python train.py --num_hidden_layers=10 --hidden_size=512 --n_experts=16 --experts_per_token=3 --d_expert=96 --d_shared_expert=0 --hidden_act="swiglu" --moe_layers=[0, 1, 2, 3, 4, 5, 6, 7, 8, 9] --router_score="softmax" --normalize_top_k=false --routed_scale=1.0 --balance_loss=0.0197 --balance_bias=false --init_std_router=0.0162 --lr_router=0.000338 --num_attention_heads=8 --num_key_value_heads=4 --head_dim=64 --vocab_size=32768 --norm="rmsnorm" --norm_place="pre" --norm_eps=1e-05 --positions="rope" --rope_theta=37300.0 --rope_fraction=1.0 --qk_norm=false --attn_scale=0.125 --tie_word_embeddings=false --parallel_block=false --init="normal" --init_std_qkv=0.0219 --init_std_o=0.0 --init_std_up=0.0219 --init_std_down=0.0 --optimizer="muon_variant" --learning_rate=0.00603 --lr_mult_o=2.0 --beta1=0.95 --lr_head=0.00534 --max_grad_norm=0.5 --warmup_steps=200 --schedule="wsd" --decay_fraction=0.83 --decay_shape="linear" --final_lr_fraction=0.05 --batch_tokens=[32768, 65536, 98304] --max_seq_len=512 --doc_mask=true --train_tokens=500400000 --max_steps=7850 --dataset="wikipedia_en"
Below are experts of layer 4 (counted from 0) of a mixture-of-experts language model. Rows are named router (the router's row for the expert), gate (a neuron's input weights, with its number), up (a neuron's input weights, with its number), down (a neuron's output weights, with its number) and show model dimensions 64-127. Each number is 128 + 32 x the weight over its row's rms, rounded and kept within 0 to 255.
After each expert's rows: "mostly gets" lists some tokens that are sent to it at least half of the time. This comes from a sample of Wikipedia text that the model never trained on.

# expert 8
router [ 83 122 115 136 107  97 115 148 159 113 112 155 122 145 100 170  90  97 135  66 138 138 141 104 110 152 121 152 114 142 167 151 136 165 162 169 141 152 137 169 116 147 123  91 112 173 124 175 164  87 146  67 107 137 155  85 138  82 101 108 141  99  76 148]
gate0 [ 98 144 132 158 120  41 101 156  50 159 217  83 154 146 137 128 164 154 103 111 205 108  69  90 103  54  90 148 141 118  97 171 145 196 104 136 147 154  93 139 117 135 124  66  68 159 137 156 158 115 124 110 168 125 142 184 105 130 105 109 119 132 160 129]
up0 [198 143 158 153  81 147 110 125 171 135  98 115 157 148 154 165 136 106  71 195  58 101 121 142 123 154  81 119 145 169 135  98 110 182  97 102 128 127 122 140 162  95 149 114 116 134 109  99 132 174 153 152 106  87  90  89 192 106 177 107 127 151 139  72]
down0 [133 174 165  96 153 127  94 153 140 190 127 125 130  86 116 137 147 153  60 128 188  47 118 135 104 186 133 104 175 104 151 141 120 164  87  98 134  43 134  86 132 126 141 111  98 119 107  93 122  92  53 121  64 131  76 175 169  91 176 141 175  93 129  60]
gate1 [128 106  93 107  97 153 132 147 178 143 169 167 117 192 114 212 151 135 117 124 178  93 108 100 141 149 131 137 161 145 111 119 209 165  54 147 146 115  80 106  97 176 128 190 145 106  95 154  68 124 126 117 130  84 155 132 126 120 157 120 126 118  73  89]
up1 [137 124  52 178  92  78  91 132  67 118  74 133 187 172 142 123 161 153 190 131  87 154 142 121 161 146 157 198 137 118  99 117 150 182 176 114 125 114  97  73  97 189 152  86  51 139 180 138  57 153 153 125 173 117 147 148  98  98 189 121  76 227 102 147]
down1 [148 146 128  42 104 172 206 140 130 114  93 142 164 103 142  76 144 143 111 107 116  83 174 172  95  80 112 107  31 107 125 151 124 170 124  66 139 135 116 126 116  78 141  55 130 140 119 155  45 149 187 101  78 131 127 133  73 150  73  59 136 127 116 108]
mostly gets: "°N", "′", "″N", " −", "″W", " Votes"

# expert 9
router [154 138 147 129 115  31 146 181 113 211 151 117 132 122 131  75 177 165 143 127 141 196 112 162 158 137 135 151 154 184 145 134 142 104 169 136 122 123 142 137  86 151  96 103 142 108 119 115 105 168 105 119 128  81 117 168 133  77 113 146 136 151 135 111]
gate0 [183 138 126 102 194 145 203 140  90 131 181 201 139 127  83  50 169 126  83 145 102 128 188 114 175 176 115  65 139 101 169 125 121 123 122 137 183 121 188 100 127 169 169  97  92 110 155  87 113  94  95 124  71 120 100 150  92 166 121 141 141 142  99 199]
up0 [140 106 133 123 129 118  63  94  91  88 133 152  67 188 126 172 142  16 163 112  72 111 133 171 123 121 150 140 151 108 125 151 151  95 146 110  57 128 146 154 128 170 117 117 150 114 100 146 177  93  91 115 159 130 110 115  89 150 130 102 137 100 130  72]
down0 [ 99 114 141 121 157 132  86 110 102 109 143 139  63 174 158 150 153  74 131 108 211  55 125  72 143 122 137  97 129 114 136 171 155 148  86 167 194 170 140  85 106 179 161 119  78  73 131  52 117 125 125 126  88 140 144  83 144 155 129  92 116 127  83 103]
gate1 [ 81 136 171 106 141 134 150  74  87 159 163 169  44 178 150 167 104 139 101  94 175 134  77 134  78 110 137  98  80  97 147  61 122 130 153 118 173 111 103 177 122 202 153 110 137  97 132  64 171 112 159  70  91 126 164 141  53 115 124 115 114 129 118  97]
up1 [ 59  65 123 158 183 196 101 164 111 145 118 162 128 117  74  76  99 176 203 147 122 178 119  87 120 125 157 146  91 187 145 172  97 111  92 128 160 112 129  99 136  84 147 122 134 128  96 116 146 119 112 152 110 156 142  83 116 126 156 131 162 135 130 117]
down1 [153 169 170 124 102 158 106 170 100 103 149  88 186 115  69  94 153 101 120 104 127  97 111 137 115 193 137  94 164 125 105  89 100 135 114 125 112 203  91 168 149  94 119 104 127  93  77 119  89 161 113 170 114 144  95  89 140 103 157 177 141 164 120 139]
mostly gets: " ", " two", " three", " four", " five", " second"

# expert 13
router [ 69 152 120  96 133 176  90 124 151 121 194 185 172 133 157 117 149 202 135 110 133  96 112  97 145  98 101 159 113  96  93 139 123 127  96 179  96  81 111  92 105  82 168 159 148 136 132 159 162 145 146 137 132 119 146 113 146 146 151 151  65 214  97 109]
gate0 [129 153 206 104  92 139 131 123  69 180 144 133  97 126  82 101 105 104 155 111 113 111 172 134 127 158 143 143 142 118 100 202 118 167 117  63  93  98 157 200 164 139 185 167  78 152  88 177 138 116 117  96 128 152 107 180 113 130 121 106 111 145 148 112]
up0 [134 149 154 119 162  86 104 156 109 125 134  42  87 111 144  79 111 105 157 131 195 109 129 169 158  91 154 120 172 126 154 158 104  67 118 162 108 140 161 129 169  76 169 129 111 134 135 156 101 153 130 167 153 113  66  75 134  99 125 173 156 139 120 121]
down0 [121 163  90  90 112 111 110 130  91  75 125 115 185 135 139 124 165 149  84  86 137 119 156 165  87 143 149 106  79  89 136 111  92 173  83 163 137 142 104  90 112 117 166  61 113 120 164 170 114 139 101 138  79 161 138 132 152  59  86 114 131 161 136 160]
gate1 [ 62  74 135 117  67 158 196  90  87  95 126 152  92 118 122 121 149 122  63 169 143 134 200 100 149 110 140 125 135 111 167 108  86 118 145  72 130 138 139 124 103 131 203  93 129 159 138 122 144 140 164 133  61 117 108  73 125 157 175 148 170 121 164 111]
up1 [135 122 116  95 128 136 160 178 142 100 107 149 123 128 125 169 125 152  85 152 112 180  53 117  90 171 194 164 116 142 129 171 150 118 147 121 137 139 146 170 127 107 185  92 166 119 102  89 132 126 120 139  86 138 184 155 143 156 111  95 164 101 155 104]
down1 [167 131 122 125 166  73 137 115 119 166 128 162 157 110 167  82 109 116 127 177 135 126  69  80 128 129 175 100 157 122  85 125 137 150 128 199  74 105  92 153 144 124 174  89 150  80 121 113 113 132 146 117 170  74 102 144 174 115 121 121  97 102 163 130]
mostly gets: " from", " on", " over", " at", " after", " about"

# expert 12
router [135 139 137  84 117 140 142  92 140 158 149  48 202 144  92 114 142 110  78 136 147 175 152 158 113 181 130 149  63 159 146 181 138 149 139 113 172 144 152 139 135 157 118 142 107  88  74 135  58  90 179 131 164 105 130  88 150  84 109 131  99 122 159 148]
gate0 [183  75 182  96 136  78 141 156  43 108 158 169 139  90  85 106 163 159 140 142 130  87  94 128 125  40  77 178 130 117 166 122 146 113  91 144 138 152 124  86 173 158 140 146 120 126 106 133  97  83 135 150 129  99 128 113 155 142  84  71 132 158 138 151]
up0 [ 92 130 130 214  70  61 102 148 125 150 135 152 106 165 139 105 128 170  96 180 100  82 156 189 130 212 120 201  65 150 140  83 158 158 157 162 151 171 158  56 156 111 114 113 130 108 183 121 158 120 155  90 171 114 119  53 116 179 120 144 107 111 140 127]
down0 [128 135 181 123 142 189 142 137 106  95 111  96 144  75 147 168 139  81 173  96 141 131  96 156 136 152 165 101 126 137 114 120 131 105  52 122  98 180 140 186 114 131 156 112 120  91 121 157 100 159 144 123  70 136 102 147 106  97  99 136 132 160  91  96]
gate1 [ 60 112 144 140 115 113 153 181  97 143  88 116  85 145 147 130 167 100 168 164 153 136 143 120 132 129 100  93 147 146 100 122 153 119 150 130 158 149 122 132 174 134 138 152 134 110 142 109 136 107  85 130 172  89  98 148 122 116 124 143 155  97 128  70]
up1 [175 106  97 119 101 131  87 160 146 131 148 132 143  82 109 163  61 154  92 159  92 151  76 124 164  88  93 165  61 115  91  81 114 131 100 177  82  69 123 114 102 194 114 109  91 118  93 104 105 133  87 116 143 115 189 123 148 152 177 107 100  16 124 115]
down1 [167 127  62 146 114 171 117 180 178 122 228 137 115  73 167 114 135 137 100 105 144 190 142 167 111  85 128 177  83 146 122 114  90 127 158 142 116  72 115 126 127 117 118 118 100  89 163  99  98 125 124 136 137 100 132 164 159 126 154 175 112 151 178  71]
mostly gets: " a", " was", " is", " an", " and", " his"

# expert 0
router [141  80 102 131  88 134 108  71  72 139 123 115 112  58 123 107 119 115 116  92 178 164 167 170 153 102 139  67 104 161  96 124 129  76 109 158 168 160 147 130 136 163 147 148 150 114 132  61 104 132 123 140 118  91 137 164  61 147 119  72  97 138 159 124]
gate0 [147 176 160 115 102 177 112 165  74 140  91 105 170  82 183 102 147 119 174 110 136 186  81 109 170 106 103  69 129 152  41 144 117  86 128 108 101 151  89  35 150  91 106 123 137 172 136 132 148 141  96 166  95 112 128 128 115 133 133 151 127 112 135 105]
up0 [ 89 161 154 198 132 109 108 142 149 153 134 162 166 148 105 107 131 150 178 137 129 101 139 180  91 131 128  75  89 153 167 158 130  89 151 121 119  87 167 103  81 137 143 163 152 128  77 151 173 119 147 105 176 134  96 147 122 128 174 190  88  95  89 189]
down0 [133 172 180 204 109 218 117 115  97 121 139 130 117 187 120 121 150  93  79 128 152 111 149 113 210 118 156 119 173 174 177 130 160 102  82 104 143  68 131 112  97 125 104 124 166 130  95  84 108 123  88 114 104 120 132 108 141 157  92 118 173 200 127 155]
gate1 [141  77 142 126 133 195 118 129  81 129  82 146 125  75 151 182 113 125  99 190 134 117 133 174  45 143 142 193 160 182 108 125  94  56 132 138 117 120  92 119 111 177 144 128 146 119 152 182 129  99  82 125  81  97 113  95  68 150 115 143 194 103  98 186]
up1 [ 99 130 123 131 129 139 107 179 106 131 127 140 165 158 167 124  94 149 107 134  95 158 142  99 131 118 124 105 113 137 122 168 106 106  87 173 119 116 107 124 115  70 100 174 151 120 178  93 153  90  97 106 143 179 103 108  82  59  90 146 117 171 179 102]
down1 [161 143 109 106  65 125  91 138 166 160 150 113  72 143 206 126 147 181 110 125 104 228 104 141 185 116 134  89  85 103 109 121 161 149 115 100  76  98 153 121 173 161 117 144 116 103 155 140 104 123  84 126 120 144 148 130 100 164  43 155 142 135 195 119]
mostly gets: " him", " it", " They", " they", " This", " However"

# expert 15
router [173 142 138  97 134 166 184 215  75 107 100 166  94 120 153 161 146 127 111 161 128 116 157 135 125  90 119 163 161 146 131 121  88  96 108 141 109 156 155 114 124 108 106 102 112 122 143 112 127 104  57  76  78 115 117 124 177 190 140 196 165 145 176 115]
gate0 [154 116 166 102 106 126 179 165 120 120 105 135 105  98 152 155 181  85 144 157 114 120  90 131 112 125 151 100 125  96 146 201 175  54 123 113 119 118 140 150 123 172 162 110 110  94 135 134  71 106 100 114 102 140 104 112 198 127 151 135  78 123 163 125]
up0 [ 77 139 116 143 112 188 155 133 132  80 100 124 116 123  90 118  42  88 111  98 179  76 122 171 172  80 143 116  74 134 121 138  60  47 124 136 160 162 122 126 109 110 119 118  91 105  86 126 137  97 180  92  61 197 142 127 104 172 145  74 135 138 141 122]
down0 [164  99  63 115  88 145 133 177 123 140 151 145 162 134 132 196 148 107 116 105 136 146 145 125 213 118 114  97 119 147 115  78 131 133 113 128 183 148 105 127 122 169 130 136  72 163 141 154 179 169 157 156 130 205 142 169 154 141 160 109 116 145 152 120]
gate1 [ 88  97 153 117 129 106 175 148  96 170  97 113 167 120 151 189 114 214  80 146  71 120 174 153 128 142 128 125 134 128 149 107 108 132 164 125 184 137 179 105 149 167 175 135 158 124 163 124 109 106 150 152 169 168 172  86 145 192 102 141 135 163 131 157]
up1 [ 71  76 120 122 163 116 158 135 117 146 179 110 215 131 132 105 135  96 116 201 137 121  82 161 170 154 194 176 104 117 136 157  75  73 123  95  79 127  67 133  82 144  94 144 121 175 120 135 155 185 114 141 133 109  99  93 117 128 168 127 129 131 160 113]
down1 [125 113 173 105 140 139 157  87 106 126 127 188 184 102 140 122 145 112 154 103 159 107 149 115 153 134 135 150  82 137 139 134  71 150  87 122  78  57  88  92  84 138 128 137 104 131 120  80  83 192 148 124 176  90 176 115 157  72 133 123 129 141 180  97]
mostly gets: " Piper", "ium", " Class", "ative", " JPL", "ator"

# expert 2
router [170 118 134 135 123 104 134 202 124  72 103 206 118 111 124 128 163 130 197 136 132  94 145  61 129 165 159 147 170  78  72 101 116 152 114 135  79 132  99  84 108 144 147 120 121 125 154 117 195 148  75 176 150 148 116 185 122 177 128 147 153 105 157 126]
gate0 [123 167 121 112 168 165 160 138 163 176  97 165 136 113 142 111  91 145 117 196  86 167 173 144 180 109 181 152  57  56 151 175 135 127 146 138 145 101  79 153 134 118  82 114 120  77 116 117 138 181  89 150 170 126 141 161 106 173 174 122 146 123 120 115]
up0 [170 170 150  91 130 162 165  97 153 128 137 161 146  91 145  84 153  77 157  88 139 123 156  78 163 144 198 171 144 157 163 158 122 137 103 167 120 112 140 198  99 144  86 133 104 154 145 138 115 111 122 111 138 130  95 115 143 137 131 147 157  76 146 137]
down0 [156 148 144  53 130 166 158 183 139 201 106 157 132 125 120 139 109  78  99 152 137 140 184 166 108 115 114 116 107 130 102 152 115 148 123 130 103 136 107 112 119  98 139 102 222 164 115  77 129 110 162 198 169 153 117 112 155 171 121 165 137 158 106  60]
gate1 [161 115  63 175  96 160  91 162 121 134  61 111 133  81 106  97 152  91 141 106 192  92  93 145 119 101  75 140 108 102 125 173 101  99 167 145 119 106 128 123 100 166 161 137 118 139 129 140  57 200  87 133 125  99  71 112 124 123 130  89  97 124 142  92]
up1 [ 81  91 147 135 107 176 147  89 146 135 160 141  94  96 184 168 131  89 127 146 116  70 151  78 162 156 119 143  99 129 153  79 203 135 112 135 125 184 143 130 161  49 222 146 179 104 155 153 174 105 119  76 120 159 176 133  78 154 135 156  85 141  90 190]
down1 [ 78  98 120 135 122  81 167 132 140 210 152 139 120 144 141 165  94  91  94  99 124  65 174  95 107 163 151 149 103 135 142 135 178 110  66 121 134 110 109 191 130 118 108 212 135 107 142 181 154 190 140 117  88 112 141 115 196 144 192  90 105 103 177 196]
mostly gets: " Angeles", "ks", " England", " Wales", "her", "hof"

# expert 5
router [147 154  76 126 145 113 121  39 152 138 146  64 166 136 105  99  84 151 126 117 107 105 101 173 131 133 101  77  83 136 166  66 145 187 164 114 156 126  80 157 147 151 117 149 133 159  81 128  91 152 209 168 144 130 129 126 144 131 143  96  90 196  65 110]
gate0 [ 94 133 168  45 152 125 178 160 122 161 122 169  80 124 149 225 131 138  96 198 102 102 165  92  74 114 136 100 164  95  49 173 125 157 143 119 169 203 116 121 124 152 103  74 113 122 120 109 135 120 135 110 154 110 146 126 122 143 194 175 122 131  84 153]
up0 [ 98 181 129 127 142 174 108 101  76 152 148 134 152 111 102 135 112 104 121 154 115 167 103  96 155 106  92  65  69 151 142 135  83 109  63 118 153 155 142 122  89 122  68 113 108 174 137 124 123 118  67 144  88 117 161  81 148 153 147 149 116 117 168 144]
down0 [ 98 114 116 110 136 129  96 111 137 156 134 176  86 128 134 128 109 111 160 100 109 141 132 108 152 135 130  95 128 134 142 109 134 126  69 130  86 172  86 172 106 127 150 212 117 151 168 100 157 147 125 168 129  87 125 138 130 120  91 103 167 164 145 116]
gate1 [132 104 155 107  70 105 142 139  83 108 118 123 148  88  83  97  99 137 120 113 155 109 128 151 101 132 151 184 160 145 156  69 151 146 184 155 152 140 186 166 172 193 177 138 147 102 103  98  65 190 142 130  97 166 117 133 120 141 146 164 103 104  80 136]
up1 [116  85 121  73 178 109 145 130  91 158 109 117 123 199 144 159  85 114 105 104 190 133 131 163  63 101 114 111 105 187 154 125  79 118 153 121 107 145  92 126 141 161 135 166 109 117 124  99 118  87 110 186 138  90  88 117 182 148 122  86 101 136 113 140]
down1 [145 104 161  81  88 116 162 116 138 159  83  78 150 141  94 134 174 140 120  62 141  89 151 165 122 195 168 140 137 113 103 118 107  81  85 124 174 141  70 150 130 163  83  93 109 155  84 150 138  84 148 100 167  99 156 172 190 174  66 130 126 120 159 126]
mostly gets: " the", " for", " when", " during", " at", " became"

# expert 7
router [171  77 151 147 161  51 148 146 134 143 141 171  79 172 115 123 120  89 139 151 134 140 123  71  79 129 164  87 162  93  90  87 128 162 148 160  90  92 120 116 109 113 141 109 114  93 154  58 172 124  95 116 113 166  95 154  78 165  84 154 221  81 117 148]
gate0 [163 145 142 129 134 102 165  93 134 146  94  96 123 102 189 145 134 157 156 102 103 109 125 175  70 109 167 156 173  90 107 165 149 163  90 167 113 143 107 127  68 132 155 143 101 148 137 104 121  75 149 182 115 114 164 159 166 152 228 138 163 186 141 140]
up0 [ 61 105  98 137  87 103 146 102 107 137 152  63 116 117  72 149 112 142  93  81 152 128 140 113  74  86 104 153 216 146 118 171 136 139  95 135 141  88 113 116 122 205 155 100 126 138 126 142 149 116 100 113 173 113 164 138  99 125  49 156 148 154 138  67]
down0 [132 139  40 104  69 143 158 108  98 164 118 187 128 161 147 140  88 104 174 109 133  79 132  79 117 121 136 101  38 106 103 124 116  58 164 104 119 145 145  96 131 121 108 130 101 151 108 157 116 115 119 174 118  77  86 130 106 176 191 130 140  99 124  86]
gate1 [ 82  95 126 114 173  96 118 111  89 167 179 127  99 178 152  93 158 103  94 177 101 105 151 146 114 158 133 147 105 196 167  92 102 170 129 106 163 110 137 116 105 141 123 103 113 117  93  94 101 186 156 134 126 137  80  86 141 137 146 123 158 128 140 143]
up1 [114 123 145 134 111 127 101 158 126 133  95 158 118  96 158 145 168 138 118 141 160 157 174 181 173  73 111 129 188 117 109 152 173 115 137 163 136 149 134 120 159 152 130  90  95 116 103 184 113 167 139  94 131 158  83 126  77 173 203 201 116 102 126 154]
down1 [111 191 166 133 178 179 159 122 157  83 131 151  60 130 112  84 157 127 126 128 154 116 177 118 115  75 181 154 166 149  86 158 107 152 140 120 132 105 106 155 135 125 143 153 130 162  94 185 159 185 148 123 127 117 138 101  83 125 128 101 115 104  76 126]
mostly gets: " York", "ley", "ville", " Henry", "ina", "ena"

# expert 10
router [110 119 135 165 156  80 142 164  99  87 123 161 101 117 130 143 130 100 174 184 105  97  82  76  73 109 153 127 176 163  99  77 130 145 177 117 142 122 116 179  83 170 129 182 145 128 165 105 144 124  74 168 132  98 152 150  72  96 135 131 173  96 126 143]
gate0 [152 171  84 126 145 133 174 127 101 167 126 150 112  96  45 171 176  91  99 158 111  58 181 145 131  60 167  87 124 121 134 117 136 145 149 198 153 211 121  59 139 159 161 147 133 124 130 162 135 170 138 125 163 158 134 135  98 163 182 116 146 172 140 102]
up0 [127 128 162 122 119 109 159 133 126 158 123 147 152 116 117 162 100  58 164 198 105 121 195 115  67 124 155 130  82  89 159  96 189 109 182  81 151 104 157 113 171 170 163 118 141  94 172 122 136 177 208 129 153 101 127 146 144 145 131 107 114 107 176 100]
down0 [167 138 154 129 142 173 155 198 179 129 109 171 167 164 180 123 132  97 130 127 103 150 133 115 163 167 143 118  76 149 110 104 148 104 119 111 157 106 110 101  68 159 134  96 146 169 135 107 213 147 140 132 132 115 160  88 189 100 148 136  98 167 109 131]
gate1 [113 143  95  78 106  47 121 182 126 149 165  48 140 132 204 179 167  83 151 152  96 122 119 111  94 140 111 135 126 161 100 101 136 112 183 142 168  85  82 122  66 143 190 130  94 142 128 108 181 163  89 217 143  99 113 120 153 191 141 103 163 165 108  99]
up1 [156 157 133 148 115 134 111 127 158 101 104 133 148 184 127  56 164 163 206 145 185 105 191 147 165  85 154 108 181 108 150 138  90 122 124 156 136 133 125 118 116 129 154 111  78 209 134 118 134 171  81 118 146 102 138  76 100  97 191 188 161   0 100 154]
down1 [128 107  87 162 109 141  94 136 178 156 105 149 150 146 173 121 195 140 106 113 106 166 188 123 122 128 165 156 213 124 111 145 137  98 169 147 133 152 132 197 130  90 158 116  79  96 122 123 154 131 112  99 175 119 153 149 101 137 143 201 119 116  96 118]
mostly gets: " MF", " tick", " L", "ville", " Avenue", "rd"

# expert 14
router [163 168 124 174  99 138 151 113 143  93 137 184 118 112 166 142 127 170 127 135 144 180 138 113 138 127 134  99 154 111 101 184 167  90 150 122 166 182 161 114 193 162 101 156 110 126 158  90 103 138 131 146 198 131 135 139 126 146 141 154  74  93 161 130]
gate0 [105 123 124 115  85 136 118 106 111 109 141 163  89 118  92 113 138 153 142 150  96 111 101 129 203 148 105  72  53 100  84 110 160 174 157 116 125 115 191 136 175 163 205  91 119 131 138 117 163 118 114 113 130  95  85 100  80 125 106 163 124 173 121 157]
up0 [141 111 179 124  49 105 127 179 103 136 136 117 121 137 180  96  81 139 115  71 159  47 130 128  96 123 129 145 162  84 114 125 120 149 101 178  84 120 134 122 122 115  95 126 141 169 146 103 117 114 133 179  94 164 147 184  71 153  58 139 130 101 135 126]
down0 [127  92  81 120 109 155 113  84 129  87 142 118 112 147  97 192 106 125 107 127 100 157 116  93 166 139 120 125  63 178 147 135 132 170 131 185 164 160 122 139 117 166 109 101 210 138 123 164 142 146 127  86  65  96 154 105 126 104 135 103 174 137 103  88]
gate1 [111 176 132 138 132 131 119 135 116 128 137  95  87 104 149  92 171 155  72 116 123 122 125 101 178 116 116 100 142 130 109 126  75 119  63 130  87 153 145 158 154  79 163  91 112 185 157 174 117  81 118 147 112 198 164 239 101 144  97 178  76 150 115 145]
up1 [ 95 136 148 132  69 100 160 104 125 164 142 104 179  59  97 124  97 111 100 146  96 115 117 123 155 167 155 135 132 113 118 138 131 119 171 117 141 110 119 138 110 129 191 122 138 155 137  81 129 155 195 103 129 116 120  88 221 138 102 127 181 176  82  86]
down1 [117  89  88 126 133 114 138  88 209  80 105 135 123 125 124 123 133  93 173 151 128 152 128 108 168 117 100 127 189 107 141 121  58 160 121 153 143 144 147 179  87 149  70 117 131 145 124 128 145 101 130  99 121 104 183 131 146 153 167 188 116 136 175  85]
mostly gets: "′", " born", " Clade", " b", "aged", "½"

# expert 3
router [ 74 117 191 143 140 182 128 107 197 133 154  58  76 138 116  98 132  98 137 136  93 147 100 160 139 130 117 114  68 139 156 149  85  97 114 114 138 120 186 121 147  91 195 108 136 124 120 181 139 103 151 117 160 109 142 117 144 108 131 145 138  92 127 150]
gate0 [162 124  85 148 122 101 151 112 150 159 180 125 156 109 207 108 111  65 109  87 133 143 167 139 112 158 108 132 144  90 142 109  97 226 105 104 163 168 127 162 148 169 135 120 108 156  97 162 117 140  75  57 135 105 134 130 111  73 179 146 101 163 130  61]
up0 [148 144 175 154 184 109 160 126 124 145 166  83 136 141 139  98 119 161 155 150 156 142  68 154 197  96 167 118 110  71  94 119 116 135  98  96 124 170 125 159 144 124 145 156 143 104  77  88 122 134 105 122 140 158 123 158 106 130 148 192 186 121  62 127]
down0 [122 156 114 109 131  92 131 125 159 180  87 153 146 187 123 128 148 142 112  89 148 137 142 129 138 168 130 119 129  98 113 123 129 112 139 136 115 153 152 140 160 117  86 119 116 144 160  85 113  56  95 180  85 214 115 161 199 160 114  80 115 166 115 134]
gate1 [140 142 145 169 133 110 110 139  87 113  97 121 100  45  51 128 135 129 111 130 113 186 146 125 144 111 152  88  77 108 162 111 172 138 121 139  96 137 148 124 139 157 184 120 131 165 117  86 153 135 140  75  94 115  74 128  69 124 161 152  72  53 129  97]
up1 [126 159 173 192 105 102 126 170 167 161  87 119 123 186 130 137 179 151 192 139  68 141 162 142 112 109 172 114 102  79 155 152 159 107 155 188 136 129 143 100 171 114 135 125 164 100 132 105 132 108 126 123  97 146 168 125 123 118 112  83 154 144 106 112]
down1 [149 157 114  68 127 163  80 127  81 148  85 117 158 182 131 128 125 101 116  70 133  96 126  39 199 162 181 119 150 176  28 117  52 112 103 114 205 182  97 114 139 133 171 106 143 139 119  81 120 100 121  79  49 142  77 158 134 109  80  76 114 119 123 153]
mostly gets: " album", " Total", " film", " played", " name", "Personal"

# expert 11
router [103 108 111 166 115 124 104  79 126 141  63  96 132 108  86  78  86  97  86  78 141 151 177 209 124 111 110  95  65 178 134 171 124 123 115 120 142  96 105  99 141 107 128 126 142 134 118 131 113 128 155  98 132  99  86 145 183 137 150  80 166 135 113  80]
gate0 [144 140 149  85 157 130 125 161 162 106 140  95  91  81  99 151 114 109  76 115 159  96 114  70 183 150 187  59 115 200 119 150 197 101 176  80  77 133 128  86 134 172 132 113 125 102 112 133  86 212 177 134  86 175 103 139 109 153  87 123 147 135 140 100]
up0 [130 165 116 134 130 128 117  49 131 168 162 148  85  88 119 140 134 140  75 104 144 119 153 121 116 120 138 143  84 135 133  90 204  78 164 166 101 134 113  84 115 183  91  89 176 127 145 121 168 130 128  90 122  98 114  97 131 136 119 133 203  74  95 179]
down0 [123  87 125 110 131 132 155 151 180 132 145 109 116  65 202 134 152  90  82 100 205 154 136 164 126 128 171 150 135  80 149 123 155 136  95 140 124 202 133 112 104  82  99 142 106 123 114 138 106 149 145  86 132 148 156 115 153 139 118 180 139 116 132 102]
gate1 [119 104 114  94  84 106 155 138 148 160 135 113 146  81 125 136  89 125 115 129  74 116 184  90 144 126  92 130  92 112  67  70  76 171 140 146 154  88 106 131 171 126  84 157 192 122  92 108  87 113 156 106  99 177 107 113 133 120 121 144 136 130 138 111]
up1 [ 82 129 126 130 148  51 124  80 179  72 177 112  99 203 137 149  93 112 145 131 166 136 140 114 110 135 147  78 121 119 129 118 104 151 100 153  93 127 145 111 132 108 147 134 102 131 126 141  71 141 121  81 109 137 109 132 116 148 203 122 170  97 105 111]
down1 [103 188 111 150  87 129 167 138 126 103 148 107 123 136 148 180  99  91  83 127 103 144 151 167  90 108 102 120 107 166  89 113 120 158 115  95 159 121 191 127 141 170 147 117 102 144 120 111 143 154 153 165 149 173 166  87 147 102 122 125 118  95 163 147]
mostly gets: " |\n", "|", "\n\n", ".\n\n", ".\n", "\n"

# expert 1
router [ 89 130 106 129 154 147  75  81 155 164 144 107 184 150 168  77  91 120  79 128  80 104 150 147 181 118 129 179  98 135 152 115  66 101 108 101 120 103 116 153 127  91 115 155 105 179  77 157 135 151 178 128 128 176 117  78 209  66 187 149 100 175  65 118]
gate0 [192 148 126  93 145 179  73 107  94 182 162 142 109 138 142 118 106 100 128 108 142 130 174  93 169  68 156 128 116 144 147 123 115 122 196  64  98 142  73  90 138 182 143 138 142 145 145 127 113 135 132  91 136 116 102 123 149 155 171 134 140 184 120 133]
up0 [ 57 134 140 126 144 139 156 194 112 134  94  97 137 139 128 160 135 100 193 132 120 191 120 111  88  75 157 107 141  98 124 156  89 115 108 116 148  44 109 156  61 132 132 191  93 120 101 162 103 120 118 183  73  84 142 134  92 121  64 125 137 150 129  95]
down0 [ 76 126 100 125 168 106 128 163 175 123 146 123 160 187 147 100 135 160 200  76 192 100 131 122 160 102 164 196 131 160 104  83 186 154 156 188 153  95  78  93 127  74  83  81  97 128 132 109 113 118 116  49 124  97 166 119 171 107 152  92 149 113 120 115]
gate1 [ 68  64  99 166 132 150 180 142 183 145 117 135 183 150 120 130 150 127 105 133 141 115 138 112 121  92 184 129 111 125 115 175  48 148 148  29  86  67 115  97 108 135 126 129 129  77  56 151 142 101  92 162 118 120 102 160 110 189 164 124 178 199  80  60]
up1 [119 156  82 149  98 162 107 150 137 162 108 110 122 116 134 160 178  29  99 135  84  94 101 134 108 178 138 193  89 174 168 101 150 126 142  79  88 136 162 102 143 184  79 130 123  76 192 143 124 123 145 144 176  67 169 135 144 155 146 106  71 126 146 187]
down1 [141 155 124 160 111 106 102 141  94 158  96 126 120 135 134  79 176 159 184 111 110  83 192 155 171  72 167 186 169  94 116 182  97  92 114 140 135 141 145 106 116 164 157  94  66 113 141 126 104 151 169 128  82 135 119 123 163 117 153 121 135 102 162 113]
mostly gets: " for", " of", " on", " in", " against", " from"